Weights of a small mixture-of-experts language model, trained from scratch on English Wikipedia: a softmax router, 390M tokens.
Below are experts of layer 6 (counted from 0) of a mixture-of-experts language model. Rows are named down (a neuron's output weights, with its number) and show model dimensions 0-255. Each number is 500 + 40 x the weight over its row's rms, rounded and kept within 0 to 999. Numbers have three digits each.
Before each expert's rows: "raises" lists some tokens whose logits its average output raises strongly, later layers aside. This comes from a sample of Wikipedia text that the model never trained on.

# expert 33
raises: ",", " (", " and", ".", " in"
down0:521473563473484567568494495518473488446459457455439515554438516543455515467379441536498523542536483477467491434561533549531504563472500506432478531542491433536528506553498504519523466416504439563498495470488529429461509506485535508512434515460498457456547532513470550511504507421478497517481546493458512484507463534494470519497501528531442531477487491443493532549504502545483522520527451475565476494518500486477516466487492456448473472486547538611497469428464550451480404482570476520545509554545447562552519583512519483539448478510473519460491545528491491461513502473544454509485540499484476582489519489463481591473500492566466530447554556551439497482459443440461452493613419443479508485543498506492462560580574578490537468468493491514454574481497527510468590510445518

# expert 29
raises: "ig", "ones", "oc", "e", "ort"
down0:490548493531554607539494537450517541488472456437552528441586496534498481497532451472484549579542414503535570451494520457508490595538509475503485503529491464536468482536475511496512458544521567538456530533561481535440497460548540494439469473506564442573496506477512495523555518477505496530536500437481495553519473519455438523551562527503545460406449501507507454476519461537458488502511481445449539498521526493492545561451554520504530481483480510530531528463529529454468498452517507474522544543480539478431533432501559485505547448559446494496535586519563490500489547509519513482532449426479516464544493442554497426548480501535471490452445525644432500478500533459432473481438551466443513470556425523524505531519488524545480564527506537477465458443495510449571504420518436

# expert 18
raises: "ay", "al", "ate", "az", "er", "at"
down0:473522536549518502482511496568486519511469523496490570582485519540444482534515519510510438510495596522421523532498441534510470547545411526559520423548483505447484493518502466520563527492518477457464476495487494434532531552414484483438437497478448512476539481491416559505474530520360530435475555585472540552477589595466485515495467574496569484514521497528439488516534461509466492497543497550503527507526557545465497544504492520530512473396542543480536467467568569489481452468490516504507545479531581459532463529555509431511523532496559437476540471523451516508522580577502461469570539502505509453520491482448480558529493538455554474467548460469506478544576484473498520516536573508518505455492505581547456518444480469517516437506512489500541558553519475476545486542469463

# expert 23
raises: "ic", "st", "re", "in", "us", "p"
down0:465491487528450470462496500531458462491514558462560527504510473575463479539523507467489480510501395543574496500487423448491464450466472605442493410467553477469503501438573477510488485464497474573490525506501475510458487532585516440468529560507492490518483492495465501576538499451486515569458457488484549566490435501487492450542548465527531460493505455522572538497502513531475516400416537527474507594446486514436484515512505497491486603439482449538562491484532496398517453470477507503427475479560522537473496499612489468524478479507487514458435515494507516482519499483496477506508554510488525557571441451466451532487469477499580446500503442494547539454487478468496489502550497488479484442496499482454530544489613560452469530405477458520446474591517567524471542475500463

# expert 15
raises: ",", " and", ".", " in", " (", ".\n\n"
down0:492470548453489479430446438546514506538468482515554513493452578486506491559454530574562515509487488445473533496528542518548511495425461466486541570476435455495488496582425526482526517479519521533508492443481475441493480482536494530488444560579495541484540478546542473445554502476434508550493545540511554511476547484435504509469549485484459462490510493493491551530531534500431498448479474514472482604465549528487511487417555556557605462479464428491503457467476495480487471500473492513506514488532480486482429479449465514530518485516540519501499453491584475438497529503512475531527584502442537563560549565525487462532566522603513543582385443497482533489584457518447418521491469517514581500511518435465474507507537560445448508424559481509464515571500472504499482450505521